From a checkpoint of a small mixture-of-experts model trained on Wikipedia.
Experts: 64 SwiGLU neurons an expert, a softmax router.
Below are experts of layer 3 (counted from 0) of a mixture-of-experts language model. Rows are named router (the router's row for the expert), gate (a neuron's input weights, with its number), up (a neuron's input weights, with its number) and show model dimensions 0-79. Each number is 500 + 50 x the weight over its row's rms, rounded and kept within 0 to 999. Numbers have three digits each.
Before each expert's rows: a language model's description of what the expert responds to. This comes from a sample of Wikipedia text that the model never trained on.

# expert 14
Passive participle endings
router:453478431482465474423556507545550533477481522477530506525447475520602554566462462520549467480495467596489468514513440438621523486493482527479546510446491520509422466460512521434531521356609485556547532419411522449456463482487541468461371490
gate0:358532511504548563590544530507559501392433523511457519537510448512499409460483478571509518497496419503429530517467483520510425482577525471569540518392508474482625470456501507509512461519488523503445505482472420524450473539397525528553340457
up0:491497552528572477531429467539490499469503586490456502500475482538555418434613512533587551515517486533495498454482557382450578563520477536477452513441519369469527490441568536566400499574534481511528399511558595499492485541508550475500590452
gate1:515520460507488443480473446471413598576498582552509520540456416544514489508446486523441449545484473466474464415503576522535501493475559528568532491520468494381449460598566563563459483450396469588414476462531595369507518482513500471438542436
up1:540553505519502604445528432472412558511457545511394534491456496528512536501478506515528493477501485422466546546489552492505493445574444497471446490481400521524529468589678516501498389491561574560542548489553471480474516487559563524487462491
gate2:583490526510519567505469422565511474368471458504505598461584461557486453486523475540531466538528560521515469553508530490507522431476550558524458482539516469483482548477478434393475482484572560607570442515418457416562412495457476518486551446
up2:405465408477472462559454512519497461457472546483572527477416515513595466465436470528520481607522391472494482443568528505537496520509523472444536470550515532519514489571576567471464474562447453650577508505346602519588457541437512471491540546
gate3:535589487465491470577451529521509491535467522529532427509522541447471527511456506533543485542505525622471455491509534440565640465503437466515521535564518433491456496487547510452502495542492454548535521472463603541584444534500473509576461417
up3:526518459522465543400434462531465497497492525598461446471508509618558449523476458395487511582485447508421551576527494469534417526503516468557477484514515468508413526453539485496531419401546473537514542453498549561461583460454524496525434335
gate4:539518580519484532395515576487491477412492502578437490550494543523494472512485414543552526600515513491542559556563498456455572497500518486493547554513557472418542468421512539472507553519490464404508562525402480477481570539506536511448464460
up4:502478377525542557582543450464496478515430386566525471494477512504502428516438513475445465424496476517480448470525424587558469448482581479520458397490555544553468542537485502506524475452575483472492505394503486504523548470554523534540538497
gate5:564401418454528465482532433532522447510490398606405490528499619489477481414490436472493515503483550435474423601471447505464460525525468531506432540543471581606493514531444455515500528561489516442485489481559450543502405519436541388447497494
up5:507545504561498607458507499475440567443517520509569519407500493510561518513549487493517542364440466520476610533510509460528525380481582545436535544424528527371446510484520489512517604452546491499483554470481523506535549540529412485521539569
gate6:552506497531520538481543559543432465403512469525509456596491560466556525426469448522542509547447466574496493476605548423608492522551447514520384575503508564603460576487511518439503493460428526483535506504472469493513530449529493500490476366
up6:499435573575468512554497487390559454538524531434510553517453579512545377512493537481501512540591511530477453534473451491493544452495439542484476517418507524481477422533538488603457562473463557442452507543503496562520504490463521457496481451
gate7:426490572547524436482472432432481453644488538500397502549541497426501525617487581515532493530457536505534441464450575434495470497488503424395510517448592455434490413442468531523462511586524513449522495453467455483563478590470455492483563515
up7:504519347525576531495585367547489479480591473532509489538472483557425560483545466489556498431573572499470553478486456465442530573511512555588442512497526529503551445533505452549585534445509464481495530432467532557479497502523461559491489551
gate8:454464518503518477545438487631513559498562515454502480495420454536503479498366563474572451516494535451485505513466461549453499528561510517522553468407557503559501426618441510553485444470494510455496448502520510571544592416495393479424475506
up8:422505439549627507529590499522470500560498521496567422512407547434499453549551507416479522441465577525515528382499506480479559559496459513539442534474474440539561522577502488532495496378488511410419516432476375542475552509471544486470441477
gate9:557447499461491536439459501453492512477440414491518533487499569461511508389426485498551494429434501606526470611498466478468487516500438619519507544442486413541461501533491441569560476466463482426416509586400511466503637571535533405502484452
up9:570551586506480497528500526466532470448479509502474496450572514512560461424436533516514413541450463509577527487533491480475457510505453621485531544442501529524445554487515495524540489453463485445416598453439583432504627494459470475531521483
gate10:511442555555461500486573491498451506420580522481416452473590584510532553495566468501581489396452491452489550493472585471492436527534440471448531489434442501468404462541499538535567449497570524451539425403576633466372476498515439441501498415
up10:503450497541430585499441422502455453546496476554572532532507463492506473497523460525528539442475508439389558509593423461460449516451474466546555406621503478565566520493530477447623445503574500561534513441442511517586552534430582542509476475
gate11:380525446557456442513484497507432506629580438506456463481518487504565451527448505436458439495511476443487434452464522532558426529469465545541554470478541479389479453503444596487523477530533469589565545454444491477547473473514465582477487448
up11:549469433618565478566406559488586447556462501526558520563388514522479524574603506423521484576580542630521491503459507451548462563507504530458497566524560383541504537509448547476479498530407563546449588455541472517505510523485427491431542506
gate12:496485458511567407532551593561501449563412509553445498540427553419423447542433451536536486535430527500427513516589541534510488469482484537494587468509474564495476418484563552545524489509498515487475487520437543528540515509493495547484500408
up12:498441481432466568556508420484456509503505471564535483463524439486485563454634510479507560473548510558511560463467582466462513506484438467555555604487488493500479413481493471517478569489580480479564484584513492514505494577469514432515480527
gate13:553498426469503502499509385546483503574471499579503487508533541478491430563595373520570560502523532483371522507544511534430489549542451425495530534530503493538491547497436421554485471428541409466536477429513540513540542532476468565522497530
up13:514390474505488526484579444540371393494504490473376538558575529483485503539557457446533525479527462516491527434509496439364523539500508495537510471561619598472489537382458537502485606454497515506508528468553531448505478587540549533549569477
gate14:428432591506563609426546528435610437498553459489455627482502521472438527497495537627503452533423434484514510527437483443419592378483563468385446536446486578429386480473496499585582540526494565493452494549471427434401521540492540464536474492
up14:496484418478450413538431372569442559467464507514526467459514523515558471499455451584490499557507601535464589465499496453548478501542435537532516516482502470520535390466483622481611429491562434489542462433528549582473481511533445550442536529
gate15:471546430515467451552476495421524580597483610425526622507494468455533466512553445518539484430568477494440540401432451489617527558525496437536450543543490427462473494486449559433541530465503423520499457513476566383424511500493493497457419494
up15:532511468415472525479475541436435467490542532465502456453573542480510486507573539500448396455497512475501433541436476460380446498507485509394543448527531517458527531487559448544429515538586438477546494470487536507470502437554523500478446439
gate16:481549466507469527598455502574483505533475485583500492461428542522476539417423541467497517416589504522447532465454554473479385482468449519594507527453427432592448534517449362575510528460470526477459475514452542495486538483474489451542513427
up16:503549452411595450434500482456464531599530474515423470500536453606435515476492547504559419532516527483571460536515481586537575456552482534427518473504451473419549424502608464435563436511590505487552525532575440516505543532502509542464470513
gate17:490544580594578471461476477387455506476523551505449501394454508504481515479491461453515508446459553504502617622615443518400396450469468514399489561456516521496465510477479340505506544534448533539535621575427544475516455511496510432543482408
up17:435501468482405541400557474455510447442552533494417489467478490491508489537397477516505498530459490456558490548551447465485527442484551500496459464502585614608498458507499553618511452307581547466454474451444516427511479402450517518533485437
gate18:508468550519471392430580345506536434493484427519463542458552449436527512488483461393453501464545466475523430480476498465560486531538564585499501482598417527410507525448550465462582450542564489570536376392505539442562521446575570389565492517
up18:511493501471583446612455510610449416499557448524484605573548497494564511481427481434544429454425384550506516495541484445546489615441463475462444530472445481536506501464447523418538475556666497477462489383469412455434497487488551514521489440
gate19:464468419480454491481478535526481559496504505520485460529487438524550568442514492465512491460462600495569525466550380534440517435497401461581495501523483422503510556455548564475477489408482505494500546474497490533452479507471508557480539510
up19:458540523508567467477549449549540549490511485492453558482471581498453521454505578550524552440539385431423531417401541535496466530469459595552428523429546433425486501496423510542547580489496509473408493512559468501509513598486538436576486522
gate20:522515428413519464517534525477517536516436534400494466458508403504470380526420360528518592541476575426629510565430501577478483499493460529563515472519404552572566440502461592568513524547517475572490543476494442442511551511476639538467503453
up20:469444453579500549418444590491474437546479480434498430487496457512493534466532444451456490561476578411448544525471472550502561473508460503581430454508449498585611466499520526499504544474452521598547451531609510467527573560388562568520527370
gate21:469523533483526417576588446522531531493484503459562558413397510448460573506516572489550471635560474571428531494569450537526430424573633497584487544494464573611515382512427484469507559480500474567480482492453518527396378513486509396551480539
up21:657416544541543420556520495520529514523559526545502397474505534604568547479420501420509585535548485546422527508487466520487514504465509459535468518540496501433439454457575424491521522495512491473503570449453626519557504493512500444585582555
gate22:437356503557509556553352462589474618402503513513460524548525488626460488452499382528454556512479476455464519486536439516465529488486462480507551404486505547550413526583496522538522509559520579522529443451530512544436468464564511512627565515
up22:464568583561451501484459467515463550496590501518430441457435473488459492513495574543509474516494576524506486485480514499563514579461466533330512405526446437524455585441498514511491525516526552516498527500531484534474488522550503505480496441
gate23:518468545473526498493423463503549601511527475593577626457465559455591515541488603420605523545559445581457535547473528479532539298442499439485478539512441466413439568519554464424471517585449462439516529533464492471517489550529536400488495480
up23:479525539427474472387461538577634495434533589565525482486480448514573482423427561576506480513473431450480531570455603502525570510376563496537485564459533436502543591525474533498445354463474547414471520469528437570454517587439513468505410432
gate24:610514459561468541556462508607531587502529531490508414515481516576453504461471499516386432495465467523418503478479523541564520486402603462511496475440487454491511420499479467519456500524573568476506541512532476557504465504460478467552399480
up24:537436424497435534495592565481565450495479536555474518426392503568530504462520521518589440529523474500548573492486482463521522513495518501392469585499470497590463574511565547385471483484461530561614520506556482465482458533527526576450549518
gate25:440560474478527480526503495404534513421518490429501495549637531545528490476545435492539520501448545601439450499569532421508427457598498466554433465538544543525494529531573463483566466529575476419505477490517532449476500453569513488483500477
up25:513562500484629520560442509490492508465608462460491495562529483479464463490596442491520528477603522538474504544544470550507424517448466460408531520435440565473504550506516496465538485411460482556451521499435450540632395490548464460545495529
gate26:559508428457594550509492449530460559503481523498578466499513563487569465576432467552640548559507530532507463505547489549467534539449438464480496540544516510494496500454511474472465595518640516560431473428433540437530509487467432594483499442
up26:407508534425440530551443457465440426573508452528553469518503565459507506513445552557444537534573489484551407574515559393535464493471385495531434485525524470615513500485545486516479612524587478451489554474543517500449591443526472482565476540
gate27:545507464612574464579488462492515553548494457587533421477501453536444481445544501567534512568505542580511539546529533461475471615572511520494510477491404533508462479419497520422486558440514565525449494524573621485452506438523463390495502494
up27:460506496505492588553531462391526495579565466517480548502491518505513477431478482549369463473444492631467519508571543437494488527531400458491489524525476534469517409496388509487590521405520503467438579549548390451459600405484473449464468499
gate28:448476481524465554575529488453515513410461416574473556521523434502569482502455485576425499589456532457480572472549414490522476521446521484483483474478516484495476510538515506433508484536494462502480509524554453538441545552516421500548536582
up28:601460488520502449479586432545442541554499474439496424496384518666488497462535515424459491435550490521487416479520538484390611478493537524501549410543432410563468479559451486545483527466609578567438510528533497516536430435524519462539420473
gate29:535530356496592420574451514571536431453454455432578416518528521579515476445586492570505472516598449426490431415437426530467492425562466458515449427543426589435525518512561468446481538431592458534446441532465450476544460492502567433522569553
up29:475491515461529594431601448537474500465511456495463464558579466508470513482459604447529529536471536512452510488528577483490473528577549503600477532457432510531445438487546472495439444462503519472431498439532557407491507514567393490422612485
gate30:478513488469478467446465495551486574462480528572469479462434395523580512430414562478438468506535470563591499515489598518546479472499550535467578544481464528370475414566555477542477493538553545474362490515487483570462613438436568466491501475
up30:478538535578460510512442524423509501469520445519497521501501490444557520573508518519444476545573527480533514587439471444518506467493450465456479508521500585590516458539452443502592459530531443545602472481488528494524446462552456383559534572
gate31:505607447459489416531541489491528508476499472467519439557518588494497386527542441483551473545510410435473480564460377507477484555565482461465456417576529521493477503408456469594480514552541553520439525475555507489557521554449500454527436436
up31:472511512528455477406418524485439486505505448648550532470526413517440600530492471516409478472471537569522536457524552545566529432437531449451479574494521479556603509579501493512474454490489495517539480488455416505525449436517508436420584509
gate32:405540431435518540501494457511490541489494534435513475500522510380530426505520432386474462459511518531495488488424515482489508495459519431527552512487509505458519457551548528481404519530483530453495451480529569602544435502522538505540623562
up32:536546445561442590480478507471537551499471627482502672433518539352529475492533475498455549489534499519493464473561575555474558582523577495467484483517521482397485519508541533423448556582494507574506509448587598603475452414497468498582582491
gate33:507498501567486444480528553505497512537519526553525481443449481444531534549432507537384379565471472553389479448456488495496496501484487551463541527540540544392600492516474476458434400518422433387507506432537487396535543435498458548596500481
up33:463540457521441527567477459478411541437353429504503429487438441483467512471499560406452469557538490533475528505511510385534445467527489555474476557513430515495495481594477488532520447495487542501471447472461512470516488602520492432526410508
gate34:451491464542454517429506607483493535553509460552539553433500550417525507527560484566508593371481478532638419496467501484555486486568501514493550468508491514556516583464568481481462571523487536454514499496399417472516498449513377485495570482
up34:526481485523497439539518543589613502557503459505495502474511438474477507548480460469486583493452500472512343500517464503463442559476460428533521479441479520551469534555553503458512525503463583491472500501483506486564536450624371546563576524
gate35:596527511492533531490465517518491456470525515480484447488461540514443511560457479505606483530494560567484469451515496530505502496485508521561473563511537523538510532449547480559455465486430505507568599492558510581532544502552442435476536451
up35:504493421489531512589576495516563460525475488504525530513560401473568591390479487470406509467521473434547532512499527477519467473487533521481461471452535498467459475553468521509573554525494496388401488560467476518413466501465467509534476520
gate36:517505476432403539525505493593436573433561484439482448487582488506440482526500554433545457552530486513453466478520563387545600518547512541489580530586444622463477467456483456531546481469523415491527616427605603527504514560550512454512476485
up36:552530559498429478445551494450530511610536423495509486568531464506548492450450467514547561463435490491513396579509459462542615560548565484474528533485555543475502520468532464515451392528525477505379491512556448515509570556508545523466521550
gate37:547477435406464496462423538552589565640488434512516469432470511532526490510456488461352478476494596420518479498507525493463522457521453547494579525513483515491510474550465499488508422498519433604493506464503464446473485511494522511424593527
up37:513534543412554565533485526575454564516491517554550466441539474485510509408436552484457500591516523600486514499519402524495440420446511520559504456485490471488545519558466467494368431513473447477449493513342428537586499378579478542437607544
gate38:475540583468447444536500513459568472447536509452491454531486534468494506561543477487479365474533515505388451512488526533506513497505567520458588525560544468438570572466544424511543591531498433454508533555497460473516568518538510393479490433
up38:491504584610444414482457483440589493483438504553467548502510461517360473539441524522498479497416574518557417550424554485485500496516570483476513479495398443536504593508502559510483511491478524477460494471511493504559493513496522472436501387
gate39:558465457512491508528493568409505524509514513544547520470505572535560466516476442509484481540545320565466583459525536623547480518579470543428524486513558538448541390484477490412535432467444491618497499497435458552558412414500473514503537546
up39:458496466486504515504420478562456419517471489487437408556414495473489545480439471498518566459576580505459517482556403510546517468403495500630469554484432464548480581559557443561489462560511483486438481424521533539468588510424540412575438452